From a checkpoint of a small mixture-of-experts model trained on Wikipedia: a variant of Adam for the experts.
Below are experts of layer 3 (counted from 0) of a mixture-of-experts language model. Rows are named router (the router's row for the expert), up (a neuron's input weights, with its number) and show model dimensions 160-319. Each number is 200 + 20 x the weight over its row's rms, rounded and kept within 0 to 999.
Before each expert's rows: a language model's description of what the expert responds to. This comes from a sample of Wikipedia text that the model never trained on.

# expert 10
It responds to: Closing parentheses and quotes plus technology, product and geography words such as transmission, platform, network, iOS, east, south.
router,183,228,241,186,224,214,199,194,173,211,172,203,180,198,206,193,219,189,176,228,197,199,230,179,207,210,174,224,195,226,200,224,211,217,195,227,231,195,186,206,235,210,214,183,190,193,204,206,198,184,183,208,212,182,203,177,211,170,221,189,230,201,221,171,205,183,193,175,222,195,215,222,202,231,215,187,198,230,215,225,223,226,201,207,220,188,242,196,224,207,195,200,209,183,201,148,207,208,210,213,194,169,201,181,184,215,199,210,203,193,190,190,187,219,207,193,187,224,219,207,199,202,181,201,225,196,210,186,188,186,213,193,179,218,206,191,186,207,221,217,213,232,218,196,203,169,209,180,209,225,228,200,202,204,199,221,174,208,175,198
up0,212,192,208,192,151,213,175,188,182,155,180,204,207,207,220,162,203,208,194,192,180,204,215,253,236,219,170,214,208,169,213,195,208,201,229,233,198,196,188,185,156,197,193,203,204,189,183,206,209,151,199,246,196,188,201,199,168,210,163,202,184,204,205,197,218,225,215,186,209,196,175,184,206,179,184,211,174,196,219,177,218,223,186,154,195,179,209,211,203,206,205,201,175,157,179,183,173,174,176,174,193,203,226,227,243,200,212,191,181,225,192,211,205,201,191,237,181,217,174,189,210,190,201,167,249,171,185,157,205,210,188,226,176,210,209,232,204,203,220,213,230,224,184,228,181,224,163,175,181,188,203,191,232,179,172,220,221,221,204,199
up1,190,186,232,201,224,163,199,203,205,237,186,197,183,211,209,239,210,196,186,185,198,201,196,240,187,150,200,205,180,212,197,204,163,201,194,203,197,161,219,200,198,197,201,189,222,197,198,222,209,159,195,206,209,224,213,197,172,200,207,195,205,179,193,192,188,205,194,228,239,247,189,217,208,220,227,203,177,200,218,220,221,219,184,223,196,216,202,171,212,201,206,212,196,222,194,204,251,172,181,197,222,178,176,219,205,176,183,205,172,219,205,228,217,232,215,175,200,225,182,192,198,190,196,213,220,208,219,166,208,163,209,224,216,184,190,207,187,245,185,227,210,212,208,205,206,216,198,181,230,184,188,213,203,202,196,184,204,215,175,218
up2,169,201,209,222,180,234,194,198,172,216,167,190,186,194,211,204,217,210,202,158,218,189,182,202,181,168,174,203,184,207,171,171,173,194,182,213,188,203,214,195,221,189,181,201,200,167,198,216,215,198,185,233,215,211,231,215,191,212,170,197,221,215,187,226,168,170,239,220,205,203,178,209,236,243,213,193,167,223,225,203,218,202,225,202,206,207,259,180,174,224,200,200,177,198,214,218,215,187,171,214,200,196,183,217,223,189,197,210,191,213,253,227,216,238,193,191,219,203,201,165,227,205,170,217,204,194,185,181,212,218,204,212,210,208,190,186,211,237,196,183,185,178,205,234,189,199,188,171,193,238,197,197,211,217,180,188,205,233,178,206
up3,177,212,201,155,207,193,212,222,197,208,204,235,193,206,207,219,197,183,195,218,183,189,181,208,225,191,220,222,187,208,225,214,210,196,186,228,214,247,173,165,197,220,239,192,165,209,224,204,204,237,194,189,188,156,182,203,222,235,162,201,240,239,188,200,199,196,196,187,185,147,222,210,205,235,191,222,158,181,182,206,235,226,194,177,185,187,142,201,178,178,217,223,208,196,180,201,225,189,184,204,219,184,233,220,177,183,183,209,206,194,217,175,193,236,193,224,245,151,183,168,183,192,191,203,249,198,219,172,218,194,175,189,191,199,196,220,214,224,227,159,209,190,189,242,199,188,213,204,203,210,190,178,205,165,186,187,188,223,211,216
up4,213,203,201,198,224,196,232,189,226,205,193,180,173,229,192,207,220,205,186,212,170,216,214,209,167,199,193,237,199,167,213,189,200,160,181,220,204,198,212,208,205,226,211,223,209,206,199,223,193,207,234,242,230,227,194,192,210,203,159,199,186,187,200,201,201,173,217,196,200,225,203,236,196,265,225,199,174,228,233,197,213,177,217,194,230,169,151,187,211,197,189,200,216,199,217,207,235,189,167,176,182,178,205,202,182,187,247,222,207,210,160,201,183,198,129,188,210,192,181,201,182,189,212,216,207,224,210,197,166,200,174,174,174,211,208,170,170,223,204,212,223,207,196,195,222,186,227,176,191,192,193,210,234,213,199,187,213,192,187,213
up5,207,238,212,205,182,185,233,221,211,219,199,190,210,164,200,185,204,186,221,208,198,224,192,256,212,197,197,191,206,211,204,186,199,193,166,221,218,226,249,162,166,152,182,197,206,191,200,220,215,179,215,223,200,251,186,179,214,199,211,184,181,184,215,196,211,198,155,180,196,197,192,205,214,196,233,213,205,209,203,194,201,197,217,225,194,212,213,216,192,233,210,176,196,177,228,186,216,165,146,233,215,209,196,214,164,208,189,213,182,216,185,215,210,233,202,237,171,163,173,175,195,187,184,189,264,220,202,173,195,222,207,227,192,232,205,207,196,197,218,223,217,217,214,213,206,170,185,198,191,226,227,185,196,202,211,210,193,214,196,183
up6,212,224,196,207,198,192,192,183,195,216,188,174,199,207,202,169,222,170,221,186,232,196,191,188,191,220,212,146,148,157,195,224,213,173,194,202,188,209,182,189,181,221,171,217,196,204,187,170,193,229,187,208,187,171,200,203,195,247,167,195,196,216,211,238,185,204,229,187,188,207,209,221,220,211,222,198,193,193,237,195,187,177,216,207,236,191,179,195,224,203,204,159,211,192,205,182,197,200,146,239,195,183,233,183,154,183,204,221,192,196,174,195,213,228,218,220,182,207,196,174,200,184,191,235,233,224,194,151,223,228,217,207,189,177,225,221,192,241,216,162,217,188,184,202,207,221,214,238,199,208,194,207,164,206,201,188,205,188,178,195
up7,261,216,213,204,193,221,213,213,216,214,192,210,225,215,162,202,196,235,209,228,192,216,199,197,202,209,211,196,204,198,197,168,207,199,188,249,218,199,198,195,243,200,194,204,210,212,190,197,200,189,198,201,215,203,204,195,216,209,202,153,209,187,193,209,226,208,205,224,215,225,187,195,202,215,236,240,171,215,196,182,231,195,192,222,179,214,195,213,191,214,209,206,180,184,181,181,213,214,199,246,180,213,192,215,210,232,202,208,178,198,208,181,220,232,219,182,186,175,196,224,197,189,173,226,182,193,174,220,213,203,161,196,188,218,200,199,209,227,187,223,193,176,190,223,245,200,190,187,207,225,180,203,200,221,213,191,207,170,183,236
up8,226,174,195,193,184,192,174,192,215,189,164,203,165,174,180,188,197,216,205,171,202,204,202,195,215,179,216,228,200,204,203,204,183,183,207,237,194,209,208,178,198,222,178,230,218,204,218,207,192,222,202,200,199,207,220,164,158,238,176,201,226,199,204,195,225,190,212,190,201,210,209,177,208,195,177,247,190,167,207,210,200,190,196,197,198,206,217,200,166,173,182,188,206,206,204,192,178,211,154,204,180,181,250,238,234,198,184,229,240,228,211,213,188,235,228,206,209,185,193,206,184,197,213,214,203,193,205,240,244,196,166,213,186,188,223,181,226,192,196,187,210,206,204,196,222,199,198,172,172,177,217,187,208,226,202,237,213,242,206,222
up9,160,201,229,184,159,199,194,169,186,218,192,190,231,213,200,168,202,178,228,206,203,182,176,212,133,218,185,195,186,212,185,222,218,187,197,229,227,199,208,172,178,194,193,203,193,167,249,211,210,209,163,222,210,233,189,192,201,211,205,199,185,190,204,197,193,206,208,213,196,235,186,202,197,224,195,203,192,228,263,190,229,173,201,168,179,136,211,190,210,218,196,199,170,192,211,194,182,178,195,189,190,179,221,205,186,240,224,224,189,194,173,209,187,195,177,192,216,202,180,172,207,201,194,215,203,209,192,144,186,218,201,212,193,182,171,186,218,228,218,203,203,196,178,224,178,248,211,222,171,174,184,199,182,227,169,213,187,185,212,189
up10,190,175,221,179,184,239,232,215,180,192,203,195,189,200,202,211,205,224,239,190,212,193,224,175,196,207,201,222,183,199,188,187,191,251,192,204,238,173,213,191,189,223,190,198,222,229,186,159,216,205,199,186,261,193,216,184,207,213,175,206,243,171,167,213,208,218,174,190,156,201,221,184,237,226,213,202,201,218,224,232,214,159,223,163,214,205,180,205,184,189,226,200,209,182,198,181,221,205,156,221,195,185,223,232,225,186,160,215,217,176,211,194,201,215,192,195,183,178,194,183,207,191,175,253,192,223,200,146,227,219,177,203,237,207,228,205,192,223,197,212,241,192,194,170,221,193,236,197,219,196,206,193,209,210,184,222,192,207,193,182
up11,167,184,168,195,230,168,192,210,195,194,204,185,228,193,164,222,204,255,209,190,219,228,138,141,148,179,224,186,203,194,199,194,191,187,140,198,198,202,205,173,200,187,166,181,189,184,224,190,197,209,172,211,215,236,229,206,222,193,196,204,188,178,171,162,199,199,214,214,180,217,227,196,172,211,216,177,216,179,240,167,199,181,181,179,210,211,225,224,229,200,218,211,212,220,207,192,228,208,205,201,204,205,185,196,210,201,204,186,206,196,198,183,236,215,205,219,177,241,185,198,196,184,203,206,171,198,217,212,209,192,209,202,180,194,167,148,243,173,213,238,213,193,193,208,188,189,177,189,201,211,199,176,212,203,206,193,174,185,197,183
up12,179,221,170,246,182,208,216,190,221,191,187,217,240,210,216,186,212,226,240,211,222,161,211,181,214,221,193,188,212,204,193,221,177,231,152,202,221,225,195,175,203,183,219,210,201,227,205,216,186,181,196,198,227,219,189,189,183,203,219,198,217,190,204,185,222,205,180,202,149,214,197,205,207,225,222,216,178,219,214,216,217,197,195,210,211,226,197,218,184,237,204,219,192,182,211,190,211,188,173,215,185,177,222,215,229,193,211,202,204,198,180,188,184,272,180,187,161,191,177,182,214,181,178,213,209,220,171,191,182,209,187,156,254,215,200,193,189,205,195,198,195,233,198,211,224,216,191,192,195,177,188,208,219,193,229,223,164,180,213,182
up13,266,194,170,209,221,195,196,187,221,226,219,210,185,186,206,228,195,213,210,202,198,174,179,222,173,225,188,179,202,175,251,196,198,207,210,218,214,209,180,163,209,178,154,186,230,224,225,207,209,211,187,199,197,165,194,202,190,219,228,195,194,226,184,204,221,214,200,177,167,176,211,183,216,178,203,229,203,180,225,180,221,184,175,217,182,167,213,205,167,195,243,249,222,159,200,224,218,175,210,218,151,236,232,212,229,223,191,240,216,202,176,207,172,208,188,232,197,201,158,185,194,187,224,257,193,193,203,222,195,227,203,173,203,189,222,199,230,180,228,218,222,149,206,186,231,184,234,197,204,200,172,214,202,204,213,181,197,183,178,182

# expert 0
It responds to: Opening parentheses, en dashes, slashes, paragraph breaks and wiki heading markers like == and ===, often in results tables listing (GER).
router,188,159,215,197,196,179,224,191,191,218,176,206,192,157,197,196,204,178,209,174,211,196,197,200,225,169,220,186,221,198,186,192,198,194,201,196,201,189,181,206,189,202,193,189,181,139,183,218,210,204,195,210,191,217,201,198,189,194,214,206,155,189,196,204,194,185,201,164,193,217,174,197,191,181,152,222,214,208,207,193,178,217,209,229,202,216,200,185,203,180,196,213,208,227,186,215,198,198,194,192,200,210,214,194,234,170,192,189,180,165,210,189,206,208,211,178,144,216,217,221,231,206,204,239,202,198,209,189,202,193,180,201,190,205,218,186,210,226,237,207,198,220,221,184,175,191,192,236,189,173,201,201,221,118,156,195,190,208,188,212
up0,197,173,193,244,214,212,199,170,211,216,191,195,213,202,190,214,227,222,195,167,214,190,212,191,195,196,194,228,194,188,196,172,172,216,204,228,195,193,212,178,192,213,188,232,231,181,200,165,182,195,187,209,181,170,218,214,230,208,207,179,187,196,167,215,204,209,201,207,201,202,199,167,232,198,176,158,183,198,202,161,200,157,218,159,205,188,185,216,201,194,228,216,196,210,211,231,211,195,172,195,193,239,198,180,181,229,182,210,206,209,178,209,213,198,244,201,167,202,215,215,191,189,198,201,220,150,221,199,202,218,188,202,217,208,190,228,207,175,233,208,193,168,182,233,220,189,187,209,191,204,220,191,197,184,227,248,250,212,199,195
up1,186,217,200,185,220,191,236,201,221,177,214,221,212,211,231,181,218,186,210,178,214,214,188,188,198,204,180,165,206,158,212,223,210,208,214,248,183,214,195,202,201,218,163,201,193,202,187,212,221,169,208,191,226,213,192,226,217,201,190,227,210,216,197,186,204,175,199,214,183,207,224,182,213,186,163,211,186,210,207,203,208,234,225,199,228,209,149,201,197,167,191,170,206,202,203,190,220,157,187,183,223,187,203,224,208,177,165,198,181,224,223,168,194,222,200,176,187,175,180,205,219,151,185,205,200,226,228,192,148,196,192,190,210,186,220,216,211,235,181,205,158,191,209,206,206,206,189,207,238,192,177,234,220,194,199,221,184,197,227,196
up2,203,170,199,179,198,180,187,182,190,190,184,186,192,184,207,217,178,191,206,200,159,177,206,216,200,206,187,240,231,182,191,163,220,225,208,223,223,225,204,191,195,170,189,211,176,198,204,194,186,178,204,187,167,231,186,194,185,176,179,225,203,169,199,182,235,235,216,181,213,177,198,169,195,172,216,228,202,232,215,178,227,222,165,181,203,131,210,189,211,175,220,226,206,210,198,175,178,200,184,203,229,205,223,206,170,232,227,193,225,188,218,187,235,197,154,221,215,200,177,186,182,179,193,196,233,220,166,202,195,198,203,200,214,151,193,197,193,166,205,218,194,208,157,207,192,207,221,216,179,174,190,168,204,192,209,211,226,178,180,189
up3,164,203,203,211,199,202,184,219,184,219,195,233,230,202,188,178,212,228,207,194,220,188,166,214,224,157,205,187,222,195,195,197,191,214,207,234,179,174,212,147,212,212,218,211,200,207,206,199,195,210,206,233,194,228,208,181,229,207,185,204,182,203,192,190,188,195,211,169,201,179,240,211,230,214,204,211,186,205,206,194,207,189,191,216,200,232,195,231,220,220,212,168,183,190,203,176,170,197,212,208,173,231,154,189,210,173,213,203,195,204,206,196,201,215,184,211,206,167,185,208,187,201,229,211,224,180,211,227,196,213,209,204,250,220,214,201,192,198,196,197,204,177,206,205,198,189,190,218,182,212,206,200,186,213,200,190,228,244,158,187
up4,202,175,195,207,228,223,208,237,223,178,172,199,195,213,195,183,197,214,214,226,208,201,176,220,210,215,205,178,191,198,189,200,197,228,179,214,183,197,201,224,213,164,176,188,218,199,179,178,216,194,195,185,222,198,198,192,197,194,214,189,234,205,192,220,200,174,164,193,196,172,193,178,207,198,236,196,225,196,174,170,231,198,187,196,204,213,181,209,193,182,204,231,213,223,212,190,213,180,165,200,216,163,224,199,203,209,206,203,237,211,187,221,227,199,158,203,180,173,213,181,221,177,186,239,161,207,178,237,161,159,196,181,217,210,151,208,217,191,208,205,210,190,205,191,230,211,196,212,194,209,201,190,213,177,195,208,205,200,175,207
up5,194,217,199,230,179,218,200,218,210,210,199,200,188,198,176,181,214,224,198,197,233,202,234,178,188,232,221,179,187,174,195,207,182,192,189,201,189,182,184,206,193,197,163,185,178,222,183,216,205,223,199,211,197,176,208,186,212,216,215,182,197,205,164,216,201,200,247,189,232,173,181,198,191,228,210,216,198,217,199,198,208,196,224,186,215,175,192,213,226,208,171,195,209,191,220,213,244,188,215,191,246,220,199,204,202,192,204,184,216,210,184,212,215,215,147,176,185,201,231,214,201,170,168,202,228,186,205,166,206,181,192,230,219,199,240,234,191,240,183,207,186,226,190,224,184,185,210,190,210,216,174,206,205,202,192,201,204,196,184,215
up6,206,204,217,220,207,158,217,217,203,190,196,223,195,209,221,170,207,184,190,205,193,204,200,208,213,204,199,172,164,174,190,186,185,191,199,224,228,198,206,172,180,191,208,210,235,200,175,207,211,212,220,185,225,200,256,214,197,245,205,188,222,215,171,174,217,207,200,195,192,189,173,197,248,204,193,212,203,196,197,219,199,175,231,225,205,204,163,181,137,180,209,181,201,206,173,184,197,219,206,159,189,167,195,225,218,207,195,213,225,247,155,186,190,205,204,202,222,166,201,182,215,199,208,214,228,203,196,176,190,204,210,228,202,225,215,187,183,223,218,181,162,178,181,210,206,178,171,209,228,227,201,235,201,218,216,213,208,207,234,170
up7,193,209,232,182,201,194,214,194,180,185,189,194,183,216,208,205,194,199,206,209,227,195,203,185,195,177,213,195,179,175,205,210,177,187,194,220,223,197,214,182,180,225,160,194,210,237,208,203,191,192,197,145,251,213,195,178,179,208,164,213,177,204,185,170,216,206,168,248,205,220,190,216,190,213,243,204,228,201,207,210,191,210,190,212,209,165,186,172,164,150,184,206,210,206,190,196,232,192,206,194,200,194,208,212,212,234,193,242,203,190,142,227,220,210,193,192,187,197,187,207,207,193,220,216,177,203,217,226,171,196,181,195,195,207,210,194,193,215,184,227,219,179,191,198,193,200,212,240,188,204,218,191,213,177,155,227,202,234,220,218
up8,171,205,210,198,215,201,174,228,210,186,209,205,209,235,254,210,193,196,215,217,217,168,205,225,186,225,226,210,222,204,195,161,207,187,185,217,182,198,189,177,202,219,176,218,242,228,207,184,206,196,148,216,167,221,229,190,202,260,203,189,195,207,192,195,266,205,197,189,195,215,201,171,215,169,189,213,160,221,163,191,179,172,181,210,213,205,187,190,174,189,179,220,198,167,193,244,183,218,208,249,204,205,211,212,199,173,192,196,203,168,188,154,212,200,240,207,196,209,162,199,202,206,168,242,167,218,233,160,168,195,178,181,184,179,214,210,210,184,163,213,209,232,199,197,198,153,191,225,211,200,181,187,217,208,192,232,215,200,191,200
up9,221,197,221,216,209,187,222,202,199,188,173,210,192,219,221,184,181,196,222,184,216,192,205,192,182,201,211,195,179,200,196,180,206,181,198,178,205,178,219,147,218,204,184,207,216,170,178,165,201,173,219,227,185,184,223,227,175,213,186,204,220,246,196,203,201,192,201,170,188,180,227,187,211,223,212,203,194,206,208,209,187,209,192,211,242,189,176,189,209,196,215,164,211,193,182,229,188,234,191,173,184,244,239,210,194,201,191,202,166,202,185,243,195,195,171,187,218,199,197,194,163,193,226,207,205,201,177,198,177,223,185,211,174,193,189,225,192,218,160,201,180,175,189,187,168,218,177,231,189,160,159,176,186,205,213,247,223,192,175,183
up10,192,211,187,201,231,222,210,162,209,199,217,178,237,215,207,199,184,216,211,195,200,207,164,201,183,196,207,223,211,250,220,184,190,219,174,183,174,173,194,218,217,194,217,186,245,184,221,190,165,192,186,226,173,202,204,218,167,209,188,201,200,188,230,224,204,213,228,174,172,192,213,176,171,230,179,213,187,204,192,186,188,201,213,203,231,237,211,212,202,205,183,220,210,189,203,210,223,187,218,198,187,200,185,194,178,210,196,234,197,177,187,168,182,191,171,155,201,217,167,146,207,172,176,219,190,189,181,211,224,195,199,189,175,178,195,182,177,189,200,226,217,208,203,205,209,205,189,197,200,215,207,180,217,187,219,203,179,171,209,212
up11,200,192,210,204,200,203,191,176,206,197,192,192,195,224,190,224,214,209,219,171,248,174,207,226,207,193,208,187,187,220,186,199,200,184,180,216,205,182,227,195,186,193,169,203,216,209,193,202,207,220,200,213,189,199,177,151,195,212,196,194,190,188,193,178,209,186,190,221,158,219,173,186,221,216,231,190,221,224,166,173,231,205,235,221,239,223,225,213,185,194,153,215,225,197,197,246,193,165,205,193,219,224,192,200,213,200,170,207,218,207,194,213,208,212,190,234,199,212,204,218,205,212,199,228,165,167,181,242,179,220,166,184,203,215,221,208,247,221,189,192,204,224,186,213,194,185,200,227,218,199,215,207,222,180,218,199,219,175,162,216
up12,211,200,218,186,182,215,223,221,231,179,181,205,184,200,182,215,219,211,220,224,176,210,173,204,221,187,181,217,206,205,226,178,225,202,184,212,206,185,189,224,196,197,180,227,215,210,215,204,236,180,214,204,167,212,210,217,216,211,194,177,211,201,197,178,178,199,171,192,244,182,193,200,227,189,192,205,185,197,187,168,190,210,183,194,208,189,202,210,190,216,207,170,211,175,182,186,210,214,183,228,196,229,239,227,211,211,169,193,214,205,204,195,186,208,175,194,186,204,223,236,235,204,184,231,227,196,188,189,190,211,178,187,216,215,207,198,243,214,210,198,190,227,230,201,226,200,198,211,214,194,230,203,189,182,223,217,213,205,187,205
up13,175,203,174,215,200,192,203,197,212,208,183,203,190,187,175,219,220,187,209,204,218,199,214,206,169,171,227,205,237,188,215,160,180,201,216,198,197,198,214,176,171,218,164,217,199,182,210,198,232,188,173,201,200,212,185,165,217,192,201,183,162,215,220,206,249,194,182,203,208,217,216,183,222,207,211,204,204,207,167,174,201,179,209,205,243,195,203,215,239,205,214,176,185,192,200,184,188,170,173,190,179,212,181,177,223,170,214,163,195,230,199,195,194,225,225,171,192,210,175,167,227,188,184,185,229,257,181,188,211,191,150,207,209,206,204,210,187,210,181,239,183,185,180,170,159,191,193,153,214,193,167,186,245,220,178,229,212,215,192,236

# expert 7
It responds to: Line breaks and closing punctuation in album, song and discography lists, plus words like album, song, film, music.
router,200,196,188,199,202,209,228,169,189,232,198,212,160,181,190,226,218,178,181,186,197,252,193,183,167,204,240,197,255,204,234,174,222,193,207,192,210,181,204,187,178,212,170,174,197,222,191,184,205,201,195,191,183,205,210,198,193,197,220,201,223,228,210,196,208,205,216,189,185,202,196,211,211,149,232,146,207,244,212,254,180,191,193,211,153,221,207,225,203,165,180,202,192,201,182,204,167,188,176,217,203,205,200,212,194,230,205,206,210,188,211,153,158,221,207,214,230,208,201,159,220,181,165,150,184,194,192,152,187,207,206,166,216,158,184,187,201,215,186,209,158,201,190,205,147,204,221,187,206,173,215,209,199,187,185,198,189,174,205,195
up0,198,177,195,207,262,198,144,214,242,217,254,181,222,211,211,205,228,224,161,191,197,201,183,170,196,198,188,186,180,182,242,211,202,193,223,211,190,210,227,187,159,226,182,245,221,192,203,196,230,217,180,199,178,182,212,212,196,212,186,194,199,159,242,189,199,187,211,213,193,223,192,193,159,181,186,205,153,209,194,193,204,184,222,167,200,225,220,236,181,211,231,165,202,209,212,173,189,220,176,197,175,196,203,219,167,219,219,201,210,204,164,218,186,238,238,175,195,250,207,201,195,202,189,182,186,184,177,192,205,192,186,182,219,186,211,204,202,193,169,212,167,216,179,182,191,195,212,160,173,211,205,196,191,199,229,177,238,224,211,166
up1,202,184,212,213,190,208,209,180,210,190,173,182,198,194,199,230,207,199,231,193,256,200,178,206,233,187,184,201,226,204,216,168,173,207,192,204,221,219,228,172,223,222,238,205,201,218,219,186,228,186,193,205,203,209,234,220,197,220,196,175,214,192,216,216,227,211,197,196,213,236,231,169,191,222,221,193,192,198,227,205,185,191,215,192,191,208,216,216,168,170,231,217,230,218,174,189,196,180,212,234,182,156,271,214,203,210,184,216,218,195,222,215,210,183,188,193,202,224,217,176,162,206,163,165,174,205,207,200,199,206,198,180,198,162,209,201,213,233,196,196,210,173,191,202,194,167,223,209,184,187,235,189,243,233,192,146,209,215,214,238
up2,219,180,161,184,201,189,201,199,191,151,218,188,155,194,218,252,195,186,230,167,212,213,205,175,227,197,225,209,217,203,220,178,172,200,246,199,229,214,224,198,179,188,201,227,188,215,176,199,218,198,241,197,188,185,213,204,209,196,163,211,199,188,201,229,188,225,211,212,189,203,195,210,209,213,215,183,205,204,212,172,174,173,220,178,201,187,187,165,230,195,237,227,177,155,186,242,187,176,197,169,179,187,208,194,150,217,226,189,156,221,191,225,193,206,192,228,203,222,190,162,174,207,182,193,228,196,211,198,185,222,189,204,194,249,220,215,172,202,197,201,188,152,227,170,186,199,211,193,198,201,212,218,192,182,215,191,232,164,207,209
up3,211,195,216,219,202,193,196,217,189,156,195,201,190,213,220,203,178,198,188,179,220,220,180,170,182,193,215,203,193,170,220,200,179,194,220,191,186,227,199,171,164,208,196,183,238,230,216,190,188,200,229,203,208,203,242,181,198,222,213,199,190,210,187,211,182,223,230,242,212,210,159,188,223,196,174,197,202,210,214,188,182,226,177,219,180,187,207,192,186,169,203,192,204,225,190,179,191,192,181,183,160,185,205,218,199,221,187,195,189,231,202,207,154,224,223,207,228,196,152,169,224,214,228,219,194,203,200,125,217,220,202,203,189,219,192,187,211,206,210,201,219,178,166,217,208,207,195,260,194,176,183,208,184,194,174,196,194,164,205,195
up4,211,235,221,218,208,189,237,206,222,228,217,215,193,204,169,212,190,199,214,205,208,216,221,189,194,217,207,207,217,211,239,196,219,216,191,201,201,198,220,193,234,235,171,190,194,170,227,182,227,234,211,229,156,174,223,218,213,234,201,202,146,185,222,213,215,158,165,181,210,234,231,154,222,187,205,204,190,191,194,192,169,176,209,195,184,217,208,176,167,218,172,202,202,195,168,186,228,166,201,193,223,205,181,190,189,215,211,203,216,173,171,202,228,199,205,187,206,193,182,174,195,183,198,176,208,205,189,228,172,198,227,218,162,188,195,159,198,228,200,201,204,213,191,196,204,161,192,178,185,188,212,245,210,180,175,190,215,202,202,215
up5,200,233,205,206,213,199,216,162,208,198,199,188,205,218,190,179,232,215,198,189,185,187,220,206,219,207,183,209,233,211,206,202,186,196,190,224,173,205,186,161,216,179,208,213,235,159,239,218,210,196,236,175,182,217,210,213,183,199,188,176,174,180,204,224,248,203,208,201,216,227,178,192,228,199,233,231,144,184,226,187,193,199,221,220,214,216,200,197,186,203,214,185,214,192,214,188,167,211,165,198,199,190,196,206,160,166,183,184,208,234,180,192,204,216,221,182,220,200,154,217,256,221,189,187,218,182,186,186,192,212,238,215,221,209,196,202,201,191,207,176,203,195,202,213,213,214,200,214,208,155,238,200,221,186,204,209,198,182,237,212
up6,197,227,200,196,215,205,211,181,218,184,213,230,173,220,186,236,223,233,234,205,254,199,168,198,215,171,221,207,195,234,189,169,216,193,192,217,204,191,236,173,212,217,220,227,178,203,190,225,213,215,167,200,163,202,209,191,247,187,188,179,179,178,201,185,213,172,207,200,226,194,193,178,229,181,215,181,186,210,197,225,173,212,184,222,184,180,214,187,181,191,178,183,174,209,226,232,226,228,210,223,222,195,186,181,191,187,182,213,195,207,188,191,208,221,183,182,198,184,212,211,245,194,200,212,192,201,228,205,152,207,213,217,192,175,196,200,192,188,202,186,172,210,195,201,202,221,240,179,199,212,176,209,219,201,190,193,198,208,213,221
up7,186,192,206,193,213,221,203,191,224,223,209,196,195,186,220,202,198,203,212,195,182,178,192,192,192,181,173,180,171,203,220,193,199,222,221,192,200,228,215,193,155,217,167,236,207,135,216,163,214,165,219,186,215,204,191,230,241,225,191,215,197,203,206,181,225,215,216,208,177,169,180,198,208,221,200,230,203,186,183,192,190,204,203,243,227,201,193,208,185,205,228,192,187,203,228,185,209,200,191,207,217,156,214,194,209,231,175,191,179,209,218,190,169,233,162,191,228,221,210,192,176,167,207,234,187,195,218,181,243,214,199,229,200,174,206,211,156,189,184,190,176,182,197,228,211,210,214,235,193,218,192,213,210,235,199,229,211,199,185,205
up8,215,195,238,188,234,148,189,221,205,250,183,183,214,194,192,208,228,178,206,201,183,203,184,195,154,216,198,220,205,229,153,198,196,195,165,191,182,185,192,191,190,184,220,204,198,208,174,194,223,174,211,221,181,176,204,227,236,173,217,191,173,227,215,203,218,178,183,156,185,242,189,191,178,183,198,217,207,187,208,191,234,174,198,183,193,203,179,192,212,207,208,194,197,190,211,205,203,224,184,224,188,194,207,214,163,171,174,207,201,195,184,231,183,205,181,207,209,195,206,166,192,186,203,174,224,218,232,174,202,166,186,190,201,184,201,232,186,189,191,206,194,180,204,216,230,216,192,199,194,181,191,238,238,180,198,220,220,186,192,254
up9,185,198,231,204,226,170,225,216,208,214,223,190,198,189,189,177,199,196,219,187,208,226,198,234,223,162,233,213,216,215,172,218,185,220,193,187,176,181,196,206,180,212,195,209,189,188,220,179,219,173,204,190,187,224,174,174,246,191,178,183,227,202,222,201,240,205,192,183,222,194,229,207,191,199,185,206,224,185,199,200,206,197,184,204,226,235,247,199,223,208,169,238,229,209,182,155,233,173,178,167,189,163,234,186,231,185,200,156,183,169,190,191,204,238,184,198,209,210,166,174,224,205,190,196,197,173,170,208,187,171,189,228,186,201,193,224,185,208,197,179,185,177,205,175,227,171,185,206,207,235,202,213,209,217,193,198,193,210,190,228
up10,227,187,199,195,208,188,210,189,209,202,239,245,197,214,233,213,165,199,172,184,197,179,159,192,194,183,188,200,225,175,175,191,172,211,193,189,204,177,183,202,197,179,189,220,222,204,201,156,206,179,207,195,203,207,206,167,210,200,198,188,219,208,194,190,227,197,215,231,227,228,189,181,210,172,234,197,209,193,226,213,188,205,223,218,215,204,207,202,168,200,258,211,219,213,232,220,200,163,194,226,213,172,204,211,199,204,230,191,171,176,196,191,171,227,190,193,227,183,183,227,181,216,193,196,203,203,200,202,241,203,198,176,211,179,221,215,192,223,189,216,187,210,212,179,204,186,184,168,204,188,212,207,230,206,162,185,207,211,189,225
up11,257,232,202,189,221,210,182,205,203,192,200,181,227,222,190,174,208,217,243,219,208,198,215,186,174,213,219,200,196,188,222,201,171,238,166,192,241,231,202,181,198,232,164,204,222,222,212,200,217,167,197,194,177,192,187,188,173,219,189,191,206,219,226,237,218,191,213,217,211,224,188,197,216,211,195,202,209,183,188,187,194,190,159,213,191,202,203,166,131,179,211,174,192,231,193,177,190,182,211,216,190,196,187,198,204,209,215,197,197,190,223,203,197,163,216,221,213,220,226,258,236,181,193,197,195,172,175,191,210,212,215,152,191,221,220,213,230,167,206,192,202,170,207,216,173,192,223,212,218,186,184,171,188,157,210,187,238,187,190,211
up12,192,182,176,193,218,242,235,183,230,197,250,212,197,189,214,184,229,201,203,181,236,159,175,222,233,195,222,189,209,180,161,194,192,226,199,234,243,196,227,213,173,206,147,177,206,189,197,203,223,185,210,202,192,220,182,247,184,199,215,194,226,199,210,181,232,205,213,212,187,183,178,204,216,180,218,200,205,237,211,190,183,158,210,217,202,177,199,209,172,235,197,188,188,138,204,164,191,183,187,184,237,225,202,246,227,202,180,217,155,211,179,193,182,218,194,225,223,163,212,246,192,154,185,172,192,213,179,191,187,206,233,222,219,183,218,232,197,197,184,220,181,189,213,213,188,202,196,183,196,204,216,198,177,198,195,214,198,157,213,185
up13,207,203,219,198,225,203,168,193,198,166,200,196,193,193,199,202,199,220,198,204,194,232,187,194,183,217,213,212,201,174,224,186,205,214,183,199,212,205,211,174,191,186,173,212,212,175,173,201,263,216,182,212,191,215,202,188,188,191,205,212,227,186,223,212,173,178,201,200,211,197,187,188,157,186,190,203,205,210,242,220,196,191,148,196,253,174,224,189,169,205,199,206,193,205,219,194,186,231,206,191,229,171,181,194,210,206,197,209,180,215,192,211,251,207,203,220,206,220,201,189,226,175,180,211,180,184,214,190,199,218,162,206,171,216,193,182,212,198,154,223,233,194,169,231,194,181,193,193,199,184,189,151,172,197,188,173,204,206,212,179